Experts of a small language model.
Size: 9 layers, width 128, vocabulary 4096, 15.1M parameters.
Training: a variant of SOAP for the experts, 271M tokens.
Below are experts of layer 5 (counted from 0) of a mixture-of-experts language model. Rows are named router (the router's row for the expert), gate (a neuron's input weights, with its number), up (a neuron's input weights, with its number), down (a neuron's output weights, with its number) and show model dimensions 0-127. Each number is 500 + 25 x the weight over its row's rms, rounded and kept within 0 to 999. Numbers have three digits each.
Before each expert's rows: "comes before" lists some tokens at least twice as common just after its tokens as in all text; "gets" lists some tokens that make up at least twice as much of what it gets as of all text. This comes from a sample of Wikipedia text that the model never trained on. Tokens count by the router's weight.

# expert 211
comes before: ":", " |", "\n", "==", " of", " medal"
gets: " record", "ing", " with", " team", " finished", " average"
router:501522571513500436471494510491523500518538478491556505482526478460469527495482482476538517499490535490473557503479480512483505502505526529520494481507535473546470481496505498540540500455488519506522478501513477465515489487520528537523521518468486564477539509509472498499466487480509524478471517500527517473531535488482512522481483480461517461486503479500460485487517472520541487494507
gate0:506479520458508502527543542491500517511490496514486520486489488504523515500497447522521489488478449513500484491497499481485528526444561531475493482501487485511480518493546477529491524515466454516465506475543554517498460479468516544474501501526481551454517488455450481507504463505496492475491501518448494508515521533498469485522469507502534485518515498476437496518464501487514508519503
up0:488508517549535510461505515445466518490522474472488466537450515506475511520487546446461552537503463548499484537501498497494529553488482473490473489508515550501525496508480510489524480496495491543500501487461522475506497509526506488482495482504489485488501518536565518494542525515484457487500508500466489493504520541480493519454486448506516489517488519514501531507531535497474485466501
down0:490494488523527517484540481472462493431427467529475488453502487477562484502522514514518477474514486506498527494516498477498496481498509481513477526515451496501461507496478473533513496485496462496513466498513493499514493486495464529503475542468499502514485536476478502516471541512490480497489521532495476472462449530489493464542507476474466528502519545447528540510484509509536528514503
gate1:505490548516503489489524523467507502490514510511485521498495531443530551492499475478534489464482495493465473453515523489474518526499513503498505495515491471480478543526508526526487438469519493445470509503550550511469522465531525510501561513461507500466479498507491501480522501506514508496514486492503510506536518493533478455466496559496538510510500528466498487487434521495490496458516
up1:535496515544514481522493498515529514516535493527529526533495511464506534486510507472471467515485503508489524529472466495493542518532564526489503534472486456516471541553508519531559506527473511514500480484491480541499525484494538488509510554532533471466505467482475516501484513503443544502483473494490521501508513511487524481530461521530481458494488515508501493494472485502445489534504
down1:498495473522506552476495444485512476529457497524526456478469513556538453512533517480469512517493476527493515514541525517492494522511475490461505485508508509518533474485514495504476521520471508480500474515448458528494486517489444493524469486531529467488505551464518459500485498470509504492497558509523469511501461487518482535528483524507504479523524455502524521512518474505483488502456
gate2:489500520540531528485497497477546472468536509448474492531493474530470481496469543517513484495499522488522498481469443509484552514527494490513476529533474496494465494521500478494493488497466506506484491482523532492490532446489493484552512482486458517480479494501506513504514494499474468534496539546440464475488505500501554470507500517477509551558510494492482521501534472505529455506513
up2:523480504479501495512523464499464488543503511577510495543512543511514536537487458497495486487510503528527446467523498462478503530448508485519488487527523527521518493473508460486524529479542483452530485498524504551515501499490480497541525520511507502510515519526536446537500505470516514507480518473546517541499499522538501519496504528508496510513522538488479507492529492478440521483507
down2:470526525505483520496472523485529500497498506419494450474486471497532523516505472546467540489514477518469525503477512494512465488518491524475513493484497496474500542493519507499481522508465524512523526484540508516503526499479479465528545506477492515497446472514460544508519447455560478492508470506526519511519514456492534471467512511466492450498485488507500513464500551505507491512494
gate3:473460514548506517500480517505543446510539528504477540483525482480500515512463507540508506508479506527476471503502522505503505498483551485517463439487509485501437488488533505526489468468485490447476486481514477538502537524483566500514487546502472535473498470504497534520448495526491492477527507523474507477492489489496494492474500505486477429529510509521458497494505488528510497507478
up3:476468508525513500461505504511527524518531471474494528502515505514501486485500536499506494531485459529509497476464511519507481475531494508503522544522486526518498524531454495509520538451499477504517521490463524525522520509519448470521463458503481468552486496480481481478513490455495497512494515518445489495490543499503482492495511482528553484488463490515444470530509470513507461414500
down3:509488510480468495463487520469504520502471513471528505494495533526494502477490474519476473466498556544490461522461482493498512475468488518513481466493526472535507497524462468484528488517537550493477463521481482531484464515501561532453519499516508519489467479452520438513506512503516498516481510526520491501530464483498500512505477472457427528496479517470528504480497460503500519479492
gate4:487509553506522509484492503514498459512515490528522547478521488461491537491497487488475478481493574496485511504530482500483516502514503464493480563504533486455534534517504518547506517488492511478510479473505488512493497512489529506485506509457496493510503524483473526527447509474499534507489471517518525494534515522548494451425529506454507500468465463517480512489482510536509502563512
up4:515514508497466517464475497542450475475547526483505511483506494489501549518484468470479496521472499538468477522468455491488513502468517516511521497482524518494488511494524518514497554493537518441528477528477465482501481498532499553503535502470470480533458515504496533533499513429522486455504521534512511446547514501535533506473494525497505518494503500472508500532486509534511486505493
down4:512514561499525466489511545494522507518532485521546536489488480494503447517509477499497511480504475438528520501501470557473527506484484523463483530501545446505515498527529508496508465504490506489475491516490484519529456520491471476547511475457488480458525516464449502517487521511521513477513507506515474497559517499516489469519510524478503475507475482501471517478512482513509522554546
gate5:504476520442498488500517481522519502520481456488512486508505534483474509520486459474509509471481484497457528502497509486461492503521495465519476487500496444482509482500501483521505482484549558490510517503465486489491480517485532518507489520457490572505492461451478495552466478506537514474464500533477503486522521527527499498446484486560477470457487493524493502448487503505471487538479
up5:467504490499458480501502465525499500521511479513517461487488480481530489493456522504544508518495504548477492496489499506523508499545496487505558522510438519534468496487494461493468517561534528508558531492476493504483470519542492519536521489554495499512507528513459472488520511509489468502489453479521493508443522438500485513530479482482488514537483530479514514505472486484454506514496
down5:513492470500505458476527464508516500510506510482499442473585503510498487488525511477497480530507483475474474504516508552495476522524490489471502432479482497519502471451509475439489502491504469517537475468528472550485516489466522501493473465506486523474503497506508465515501523460476514452492470535494509500522493505493459469440467503516522469498477500525510517468503477525508508495531
gate6:521496536466498501499507535505528546540474502514504494490491513472503512495526475483521470511528483449502499508492490503443481522465485467535495516444481478506470501521523507545512501483452509515524483522487516488491490466536496502498453528499485497444483527510463517459504517519510513474509521482474466475461520513506573455486513493510465492507479496516481482450494505437504473548518
up6:511507460552482482498511523478517515492455518475542478509459494492541512527456514510499518521512482514565500505479505521513501536531467460479530522505512472544520482498483514504500469500491512523488480532484509466518491443533439541505494495520526505478523513463507493459522522558494460533490473513513483534538525482507519482534524481503512492535509496528467501514505463514454508526479
down6:527499519499508531515498501484490494520502509464467502457513494520476504497541513504488509538499512505509533505527502485502519486492491475449537482575493477489458482506504467515445504502479536529468453480506473507481498532504542494555452500483520467473484512508501522510496514493450491549452458478479485451506498503524517436464478507489514500518476502472451481509493508526526494512540
gate7:537496519478530510469484519511534506512483505525469494513540483538479528488534481476529482450473516505484507476510483492506470532467489489545522483524511452480475472531486534470482487509510497454513488484539484507527491488461530555521474498455505476500520446468491499462461523478493485533491493524468495482533490470528508485472469453465487513505491478511534517470463467547512495498469
up7:539502495487444530488496480530497549490466529503503511513475478532527488540481519489469525488487542539487473514485480499532513495519518498500518562504542511486504481471530518474514544509481481494510514529509527462487512539537456514496465478525548523522474454477522463515467531469497502489489475484523466458450485532510478521520507540526480512487521506497465521498484490467487493463478
down7:468508477473497491556500484493534491508493510493498560513473519475482496476498494510533507466481466523526491524556508490525479519507494479511526504496462496492492462517536490517482468486477526480461514518515483532512447439495551508496503537454519503489506512508480546451489481519514541529513495475488519512530491539505522486458495487444459492449519544478503460501506494503525503514536
gate8:494479562487515502437486527497528514440507536460512507486523502499509533525530484512525499468465534516504488501529583495446521503488487502512505472525512503509516535486510466503489468502493468482465525505488548488523448486515544499500480543526503502469506489483503471506452498491516471455478478542480493487511544534506512488511516506512507478520498521474488474505467521503497476482458
up8:508504529490522483475487506494493447512502490502518456536495470525519484558512497478495526491540496510494542530434488463474482521503482471477476543497494484508492500532468498486519553515513512528508479526471483530484468538491483551468462492491521505463511514436486516502485496489515461464503464482483472506486498518480518479522490443502506522511529468498532537482496490535473546496538
down8:541481527486534486525491492501473558486473496489465484525519494488506525496511541537491483528540464439526513500492485545554488481537483485484442518484546504451444471517472465521482515475469513503539521471503503479511488481517478491515481486498533500509532491503539480493499466477521474498488511506517537459522491498492512511455492504474452485531485520473526485509479493490520513549494
gate9:496488510509495500506480509511489552518486506512455530515525484513506533532505486517496498501495467483449546503544551479497475540464504481522474497513506506533530487560483512496509502458506489467506453563528481469524493505481510527519466505492492505466517511483516527515513503464471511472513505470515546527502502476484490539428524500544530479512509531480469450540507488524499516520467
up9:525481455506497494484502492533481498485517556505556520476513492475543537508484524486480495470511553494481510496524494523493473522522488453457473508543499473514519514509505532501448513479520557491505487499496505521510482508474475502488484521467496498513525506510456494536484503509474519478565493453493566444487523512489500537498454480507520461466477473479499490524487517495466484477471
down9:527463476448510527464543464452522476466542465492498486488484475466473550491523479498477479446517473517493487488511465507496453462500492479510471501499463542506451524516500505449502515467488493485441532492526529526474518501524508505528500509490517498511496485534513503462512475492496487485505507574497509520507528456493504531473525473495525494507476491472512469497505532495502512501540
gate10:519466533460510510491534532478453506532531514510537510530519491512526543499547495531515452538494530488499530500468528498505481506521512505543467524519469459489474496522530474473504433511477517520504484498484508475498443487532502484531476544540499504512514501481508507509518507480417499467512519491533501479519520523481488482473485508470483512487478501490491480498465502458480533476539
up10:478474513500484522507457482498502509517481480542479491529509494562520523492468533477507525490492511496471524520488544494486536475538528491516531501511480471512495485460529535511503518504520536509512491541519526524488523515516470535528481542486507523511528486509505560518497497484514471492492480438522536485517438463508529464481494469499477487552454514524471503507546489548487510479475
down10:513488526516504522521526493515512511475482522461468528503509521461497506478480493495467554489514509548511488491515504503491502489494451508455518505520447492473530521549495489520495475554472441513505526518516504499509470463467500463472466455483457495529488469553502488514488508473515473496469465513461483516506553494486464477513486530534484517536526481494502455506485508502500536547523

# expert 85
comes before: "1", "0", "2", "3", ";", "4"
gets: "–", "0", "1", "2"
router:504591542508487482474521479487464495559534531475515489498532480484513502469502495469511543524476510464494522506503480497489450484519557463496477503508478483506528482465462476494496522466481525514540503514491474489520518492485484548524558477502486511502517491507487517464506480522476480505498504488537527482490528483510498521484470500480492469491556472472509529472552526526504503469487
gate12:530532448486524525493530531557476507513533489460545545532495525506483482505551510529449479483497489482494514518502511492510507524492495537514501498475493516494502497516437480459527499479499465484471489485505510485506476483495507487505514466511493473529508537482476522561536526523447483524526510470499495502468459485471514508458513499522505504545453481471513518490464545482504457481501
up12:539499445492455509535477492513491481514518513490452497530488494513507506525530516539535520518516497528481528470488486543492507513471461498538481499518498460531512507473509508506503504549561489478443501480458460510503494538455497505488491476513531498540526480512513495542484518473534504478518498516524482457545533508473500481496504471521521491486513552510532526537503507527508479462540
down12:489532527501449504509511532513522544533522534539524545519502517501456507548509526544505527472508529517479526498479511486517550527476500520494496495441513512526483519507498545533524466503463494475497504490514530503507520511457488490512452550488526471502492513530501510505519465471462494505493487493519547538522492516492495507512500487524515549512454484495486536460496484484478513556462
gate13:484442523518515505477477488489495510508513498474506501493514543551506492500538495498470482479459470507523504473501537534524471530484482486509502454512521449453512497510553485505491482509535486494464518515495490486484512495499547504498485483469489452475471485493511421490547467542521481521526512536482542518491504463526514472473534518490491538530466472497514479455489516536521487501515
up13:515508522503497479503450498497524524470511539483501496503494477487538515476543471542527492502540541492528519485460468522467545511509555500527490493535494479490501476520460516493510503502452506484465498485544473502477527486502533468541477457484517513519516480522512524486487480489517529497473471488512495465519552505512519529447471518483517456450473540485501499487521448476482468480484
down13:512533519471544471543510494540529490515514457512501547481493534515465493529475549514456491487531462470504476529495441490503525548487506534508451504500477513524466473476490507499506481512518489521524496485502545501477525537480491472503488526525491512541510500488524456497535547509497567491491510516477500485489494503463504485518495485513538538527512460459508532505542513490474524497507
gate14:524455466522501519487484475489478542473533473484508477466469499482491542483493524498495469493484474517457513475492469440517490522484475489460533484529491476507470476537471483506493490494466487515509520495482528502506531500503470481529484519537479503532464449498500520538501538501474517477503557526456473485503531456487503456499514494528477517526515512521445519491523498426513496492499
up14:481484520466509526490526537482509486508469508441512505543495506505507490481495488536508517488462441471481513452496462507491474512517529494512463475468521503501484473490468502487539537527487468492518519463469519496499495500446491464518567515486525477493505543513510512497503495511504508471484526465461540484497473529497493492471492503474443547509445496534531509486493504524505459535538
down14:541545504460493521505496471529541497472471480478503538476512518489511531547512528494535475510516506487481509471468449519517522481492490475472484514527508510491511495537457531529441484506517467477532491507477491459512503453510492507481504476468515491464549487485510465527483512494446526539530511501479489476490505465480511524488466488481541540504480523516539522493462522510479464455507
gate15:512496539457528495471516546502466486485534500488465519505523485537492508456498504524505504521512476461512507466496498514512503542524499504496466452457491509525502499544490508470500489467512523471470480465508472542475491526470547517484533450517436496442497500507491503516511535482518473516472503476483544478487547477500489528450498479505474480532484459468522496525486534534498497499491
up15:504491515468505476551478476508504507488461554494533504466498425498489491525547515541510503515474487500509504493524525475499450495459449505478475506504490521492495482469506500503517492523463489472489455489505500527505510490533542496488479485505530472469468500501521491539485513473439479482530471533520521538491476521461487457512487488501476521481537511537497497492527480487506566543486
down15:524483509536501514527489466491481450529492483491480530495525499494472497502463469539475485521513481493484478495523494496484543484503495530533536502512518473493530470517520528462521494484489522484514512481512498480493497523538530485465462516498496495520560481539503519524492489474524522532477546489488475512537478488528561513495557479517495474551503529521478484493429509539518536548524
gate16:513526498526507486504504480479492498529535521505509492468466525506498499531566472473495494477546446466553534505469517496553435522501499499536543484514496453473508501511519484520484505465472511501559499499492523530462496498463494520501519532492509499476541502473451511497538503487505464502531490505502496472510534480427545489512475489471505502518502510517476522499490502490510544493479
up16:463499514515537517462526490485490492536488505554550472494469540507536521468518497464503466495541469498508520501547521511493486514497495502550459502513485467528484492469498532518489508500434518511513509465514510482483503546487510515501512523444498488488497476459487440521465508489504487520528486487490504495470536489499527490459448512532487564465496498524488525472499492489491491542490
down16:517512484539508492498509510536498452494533493516479499481515507542486523496488485491478526494507508497489512477485460501530466483458470495466527498478498571479510532458525488515508512516493495485502514556520481518436477456538491463509467481510541510501514530472514526488502490487457484518483484523474495499499508445414502512513495490519485510522504509516439467535548508497525487493509
gate17:502481500485467493480547518480442490467499498516477522503545495503479507466490483559482497509480464490499518463496503497535504511508514514450486488458481512492531481490463503511511484480458525496466486471516460509523494467490546512527476481490497478495500451498499552533476505501486502544531581484494500478504498528463519493485468467515504510520519476476493518469475551522531480458537
up17:488479488512518518533532504494493525485528493525491490521497504497501546523507478543545509496475526518528418499525469486484500512472516495528504520526541485463477517541545506535484483491485524482460528530524536518499488463482464517461449553544493491492502494489542533523444512475486506497499493555507492505521526505519489485482527506501501485464523480507514512493479516523486443534526
down17:490503501496485520514499456460505471501516476475543465496469520492520485558479467516529490531536482529494539542508528448472513495519466533554489484545527495521525490513528505485528536490518515514476534506473532463467493538483532492507483487534523480470527481521489455511481498517548499478482495524469493491520502493487466500502507500475462502515449485506471517485538492463515532536536
gate18:517496501504539527514569488503488504470508510512504544478547466491514532512484481516504495487439469510476513529557529517495470528530506488512486515501496458483462490491493497492498469528479526494574466510509548521521553498536495456508494535486493494500525510500498509534462522536466466525518522473480480483473542509499511472486497481518503492451532505536496477498511523486478530464514
up18:495515505499494471468511464471490471470519451527473494501514531573514512486479581493510508523547527524481507505526506502509521473509483481505499495478463509512498498499521503520480513514458436505479502485488494508520459516515496504524493465496524474520497516515514485514506504447466473507493556552532485489493563502481480519505491553520490518520470504504507521535528548495493453482481
down18:476483503500529505527480471496494531525545521539531455439514467437470509492466503488509480509495521514556486504524512538474479481494519465502510519496508477482478470486476479484518475513496489488521485527475528455530486482510538515468522549520474493509504474491490513493514544532514515503516533468508477506524464491526503499528466524475531498488505488490523502462510522551522534450560
gate19:487464538522457507526543510477488449489510570495490513544452535505508504551476509511514481537502501481487533461475493490506518488477513523503533499509515473455523485484526515511486520524512504515459493475447537481482514491473460518473461489515436479476534465532483533485509516520508480498478481494509500453539518519535540489537503524484490484493530521527493538497490498485485500492494
up19:496477474514522504471530490460523537496487487455545535488523509535544515475499499533490472461447499528496528465464517500508507491489483541457485535480515512502529547493524526536482470495483525476487520473482486527496497528516520527507468472512465510514504492525526522558512536475495470500514491483516466504435488523480524508499509513467501510456517486489513463485499530478565490490532
down19:502501486487469508460494482500501514532536538468487523487538552527463498481478481506507491506474514545515520500529491529475466460520557493499519487529494499513474510497547531507505501518499503497479525514510521526476473458506444493527490542500484503487540520525428490514489474459477529498512513527468498533449516503477481545517560503469488509471506537509497538454479491513494481516497
gate20:553482513522516500479533512503517508464514521521468526499500543509490531495486489473511505487459467479528497475514504480441486498526492512472489508494470477451473471506490548515459497466475524436500514475512470477499535547513517490449500483511498491519480508527522474489490495519450486504510489478493463463498480479496509455491469535486459510524456521503537527501547535528539512530510
up20:501522513495477523520489509509509505512520493546500492464502533460502526520482481473538497564493497481464525465501448465492523515513480495489500501494491534535488524529492486499508466507505458544502512505468496529497561543473525491502506448563500503494507448533481511470482471500505457516480492469481532484505521531513504480462460491501533529514461499515464491461492456491477459511521
down20:516544531513514460505556543508516529452542509496458513507468461472516496564512486491474491507529479493473487521538546516482458503469511504503467486466484468474486480478488470470495520522536522506522509516455482463522482502496503486517518525500498464490493527494504435488514519539455490499496459507517489510476471514517493494522545529502505546471511467532493506509462508496531490517512
gate21:532537506491505532476536538477495497530573533487473532527527484459493494494530490471502467448476508511520503485456497558502461493459491485499524494457500491465468522465500503523460500539501518503490538520493455496506539465490480504516515508494504505538487490471489513524516486483488544522528527521487483505456505552509518492517463506498529521470512490529530506488473497551484476481525
up21:505484524460522475464472482522491549502493472499544488509473529482498468532531508512480499519489523495561497505527503521519510483519459530460472514555475487477480481504502479573477476518485509467484561488478489502517521488470492503493500517512471508531487498470480492490521477505468491520509518513486487500539538570527502515461510503521499495527469495449459484463496471446505503499522
down21:522464498515531528477460496507468540512501446507456566470510497515484502508460489508500488555478487466470483500501474488515512510533528524446519549505515507496493492505540523459510523496494492536513516509466505522507458464464499479532491482496442485512507471506505528520514517504499528515502495515541543489457484479462489521539546546508500500501540490506495520490520476541522474492472
gate22:455502499504504540478475486500473508500497555489491471491521494488527523488451488488465508502453497475523502488509505546503479477555512467497456516470498487526532489442475506532487471545478501533512506517516478499496509488525478513509476500467500480498506492486541431462481462519514484489492550509493492536470516500493548517460498489508478552506550493470510514511509540495531514463539
up22:488438467525518500485520492493509463492520467517509522523475484538478504519513487501518472480557451526521461471534479498500526551548449538490495488487515495460518518499531528490499491488488506512505487488492478536473525540495502504457463519512524510507481502489496527515479522533447495499508491532484527486534509487450527522492545482485507551503448519491512521537475465516528462502506
down22:469546500468467542484528499512487484472479532535518504450500470510471522462482532517461520562465524518516485490516507507458487491500480453504522517491475483484482536511507494528490523524514504501529490503532533512482475491532481496504463503498459476461522468472444487506475490483503444526520485484515499517500534516530510494461516529507480476462486467498536470499554488545504496517533

# expert 115
comes before: " of", " to", " in", " and", ",", " the"
gets: "ing", "ation", "ating", "ment", "ance", "ence"
router:479508574508519447463506483492507487506507518465519489469526478515508512492475506486492505486472505474508529500546449506493486511508523537514485476517489500538496509489498482501536493492497475489535456496494491473533486506556526527542517536500499515524544514523502473500466471481467465478448495486536567513533520523525462555509512475491485482521547480521490522483540506489505465493512
gate0:474511478493474492487484529476448507507472536545477528476493515519459533539462521462479452489550527561488489479477465458463497459504508430510514531535520530470532477500505495461492517504450478483488502507496494504495523501494492494462484493502509497497462513516525491462485507491524497504499475503498481527547511496497459501509497476505487465532495456519541501528487486483463530520470
up0:494463496537527491527544458494528488460492492491508484517483474481501498511519523512440510501525535504513484508507510521539468464491508503499521510456464569528484496511484434507485495501501479462473492512499511541470535491505494450518499474539497516479456480523468478524498490534518506538462526495504441475465493501482510511525551502495506505523508450523504495519477562488493495505512
down0:478451536501549492516479456452481507509472497487518477512476526480465499469484517468485449491514489488471497501498536531517543523485541534467494483495525451504547514468499423541489504484491486476530472479459506551514529498488503480490484477501509482508518453454507546506523541531473483491482503504497502518488503542519510525497484479495512530496519496534531492501518493513512499512549
gate1:474495489458482518487490539446512476470548487495519485506505520521524507496507499511502521490508504560523533492558493470461495514499493494490510518495480495539462535470479529461491486498549469531486485532475501482442501560501494478491501469577463526511531470505508467486483486451474501487510475485493495524466459504474505491462513514526529523529509494506520472496483509539507518523505
up1:476502507517464482453477505460474464454516490525500516522459512510491505520472530514491489520505473518531483522503499503520483530503540508457483512484527504518494500509519493479496503534471517499482492493489467508523501473490535522483507524433474493536436546435500518480482548459457509479443508484514527505490484502464453514470497449488488517514512474481542497531478476475512519516489
down1:537514512491524522506498505525517475464489518457496485511492440516524481482558536507484522472489496535481516486464493485481530437525507524487536493516539481482505525485510529505473550486523502506508533525482536449471481490529515540505453489489435525539481506496506499481486474480489503484497540498468478474498551484474512473534516484510540538527472488526501515479539505504499517470510
gate2:543478497482470514529483508521457501463475510488459501484484481503506498530464463508496476489482523547519505488506482523487540483475488539530475482512473479503487491524514503500448472516510507479488513493431527528525512546470503460494472550505462477440509539526509509470489491447488494487529461491505485465503478475465517517508471499514498548478537501548493485465506530503496508460483
up2:468470457500539496488511489490488508524526493494512520504510517546478435491446525535506485522486491484506524507473513478572522486495493496476503469521515456485488521516496487495475533542494473522508492495489513500525460510537541456467493492527526518543527503471526526553552497519478518500495520568479491508510543492501475527481549471546508484495490515531515519489497503518500473494477
down2:500512500509452519523509524446548504508513504524523534467485515513549465450531505555528495496473518523504487542479515481513472486498529480505496488517507508509464498492507509490473504489510482523540479491543486485423503454505453508526564494484508481511471476508500507456489488534535456494477502488502502463496478534498510500545536482531523508519469474478527490471476502515475494521468
gate3:482472502497484506494520519508487482535481491504485559513485432529477502481518452512530507498482488530532505492518514451521535537502519530507463467528443506491514502550465492532505483492540521501482473502506497482481467504476516513488540493508484488492482482493525493536456553487524491485517478458504504508535457491525489482516554458503525466535504483502499528482497537484511485483435
up3:456535487505526530527521536505501488477531515472529486551473466477506491480501525479502448472510475532493445504497537548527433523504477500503481491522519498535487513466536463483494525504508507523458526488492510507536532474508522461526554484475467470518482484489497498481535514471507500519483478509474492496488441511486453499513498500468466508528530506509515480490517497532504530455477
down3:501507553484465530486509492518548507509454513526507492511533504547541548473512515493501495499435518483490540517503482479454547497507526530513526518463496500520490524525443507520475517482503466465502458531485478470530479458457506521489501463532451510503502508505523515505460484481484496514461540500487503520528543530501494490486469530513498541489482486518484547497517511518478488518500
gate4:485538483528487491496473556542502518497496495503508535465559465570540484509498494453476513498495482513461513532526504468465499498479513474513515511549477528503512504508534475508480533474522495483502488479473501499462535490513481510500475501505546458501521489523494489516500535531497500464547488487504488483502546507472498466529477455497493543463466505470536517527496522453535503511532
up4:470499566550542498450493483507487514498498522509506511491504505512481526488473505543459537488488496491517523487501518511539498525465505483515505485509508409491466474457499481488513518494478494472494511506481469497513471516513494509552526492460483497520459489481544482527498493475474465545462528537500497534489517478470469574469501485482525503482493549506512523519526493507514509495520
down4:517491488507501474497585493495518526512531516514499487490473482529497489474531513585461554508493513478530486471526499515498447503517519498450507522500470509473471529488487491527467528539502456509515505538507483555464510508500482464512511503506518532506481523512467505509522485454495537494491513529491452501511471512473539502473513494543485492491493476518510522489511529480515466454490
gate5:471517465526535541522483505489477468464493555507527526491514484492545530530472452518514480500501509485460535477528487504529449505523482498484529480485520448489455490492563471483510483494530516493535508509453483520489512525526470469482533486542552510487467520501464500511473475474499498495474539512512508450516501500504466487512513488523486479481484522549500507482505517517537499522467
up5:529518475492544532534507503500529510503515489516486478491491483469475467512495507484499500510479498543496533493487539537442489506445534486516497479520543473482471511509494502517488505443476464507495507477478483557559521461525524492535511525470470511492567526511502493507494487494506450488504481518486457516466460516484496497503457498509460489541507498497491488440532528521484493524524
down5:464524487491456474491495488468512493492509517499527478470500497471489498488463471480515486494475510466504497478547529529483536554512479502519503483448509488525465493508457474481480495515502526504518492493466505553518491515506563477509531522530531480495491523505521540464530486507482499513490543494517543476508563451478529443465505482499496482494506518499459502469563511527474509520502
gate6:499489513497532486505506496479473487511544524482472499510505524553501541499502502476516490503530469484517536509547484495473512482523544524496485540508465480510494444560501564486456485450500486518510437499517499497481498481487506485497506494507498521456503521499478522513510477475494477488543496479484541468497453531490496513493521566479512520490462457556508480477493523525471524497479
up6:498483476499480523471522535512512518528468495462494506536508497549505500498515509489471535531538495519534478480511507482508430532495506449497479483530519530526498492471476512476482479499497444565510547521484505500521463509451462533527517481540487529525503501483473529519503524479496541509529488503544485515529479495533551514471532497506495500521485508545473503474502476498506526458513
down6:469457521479519493481486462524497531474511482504476488512523516498524534473510546527515502496486457486511524513491492509508500493493493471512496477481488480511450467491554434476499523504570478519503530492492515516487524476511524502482495522498512555544499534517523575525493488499486507457516466520515495491435502542499511528505500502516478538485494511483560520489522537513510507460489
gate7:472539494494515476522485472479502498459494514507494484450486460529486491475510541518491506526489491503492553495524525494504463519529463479493492553471481497462502529538465511541516480518520540464482448507454516449511467505507525521536476492488529521510511496453457497499493503513452515492531529500480484546535487496504480477487503539492491520494514543536446527512517509480492522522474
up7:496425505496574498485474512538468551545490491539504507554504563512478496505511527484525531491501503498508531529499528492482526474523495505493505495511510510469477539515485511467498494502501494499490531506496542518504532499533505534471515523501548430523499477492543513563493466479508506499468447521458533494506543473517506505489522504504504484513501495511498486510509469485476517508524
down7:552493520527517511483512447526481483493469526537480534456507460484495543516501536455498498524525484501507535491458487493513510498458477520543530532463473455530485464526471448502511511507519465503524473526508460489528468500498535551500479492523493494508514530537543482529495540487503486518522472479520501474498511527505470488501509527532498519491455517470475517543489527493528497506498
gate8:485506495545461463541502530475499485529486502499554506539546494513519507473527537534482479460478484488473480467497484496514494477504437488501519478510451476523522519483474534482491469496512502526472516484480500505485507528503485526459507485544474499500486470554491501529508503482498474510509492469506510499557492532525505466449527519550488489493445488465499514526511508485448493494546
up8:538469519486512444532487505501481470539529481481496513529501510490492497522466516511544530506494474445545505471483504517495475531519485482496477541485463479473500529522499505482480466486545504543494514504486503519471496487547513512493512498518483489517477480481490461512507489485476508530496518483497491491483537531525525515420467465525478440527490523466503514495479517503539529429522
down8:551450498530504526534504473441476520519506503558499478507560471510530475518490517484493490549529493510490503517516476510450503526478529532503502526492479473510516497524481486529480516541519503502509444456467506493524487471517485494509504516528420516499472465533505527537501531508488486509520513478509474482503503540510526516498521487479474547465501498504519517539519532523510496533489
gate9:550486503484507558494540514520568526483503486507483496528458525495516490526525522532482540498470519499491534558484492484509517499554494519430550517512468453513526495491516530465547517506457502526486497514538500457479513497474513499481514481494463475532495475516529470504468532493497473503482507487518526491506489514516533496526471517514517506543483495510547479494486487520466512495497
up9:536499486527510515521513528495540515466529487484514487477471501480516506496518494481532502480478541532516497499511516530537451477542460478464470506473481496519501469514565484512505482494506548505501503504497528504455578507510508489472566492537469493492497477495482459459522523508483521507527482507518541466496472498492538478509488483472479534464494488541527511496467490512514544471525
down9:474511451550501531555462490524515505539486490497496465495481509496465522499511487493526486459506519536510498435474489492485505509534466521502503485493487522500507505555508480469483473534515481476503511478466516472465474518511493512472499489532556526507482544498528529490495550491489489490521453500501542500506556481497520488532516483494487466510489501537499524499522472538428533491489
gate10:566482520521516499456506507479531506493531466475494513513496480489516517487480519479457456478542521515518519507521468504520484546541482474513529508504527473510483497561581488494499511465491536533535463476500506520496490492481490521523480508454498483449496537504493478469427510470515511508520510498494518490513502521484490516491474530454502529520452492543523498490523492513496480499483
up10:516521554521479494509501511463494516468525545485458522516549526517503497498516454555468513515490539488560477489507478473491483496533538449527482515480543508485483503506526485533510499477500476511475479501464495465449493500557493471511515461461464483493498477513468503472520494504493466526555533503508503530480486542487538519508497487468493463494487482528508495483509470534484508491514
down10:551509469448427512513518513495525511534489473510485544529490526476491474496507476513560542494510523498462510530490507521512500488498509505486535496502514515543523503482530461500520480457534548526507491510507498505492489513523501521513512518509481458519519509485493515537506541498516491523487502427532535467496495541510508503474481526488532545541468519466513485502493529503495442469513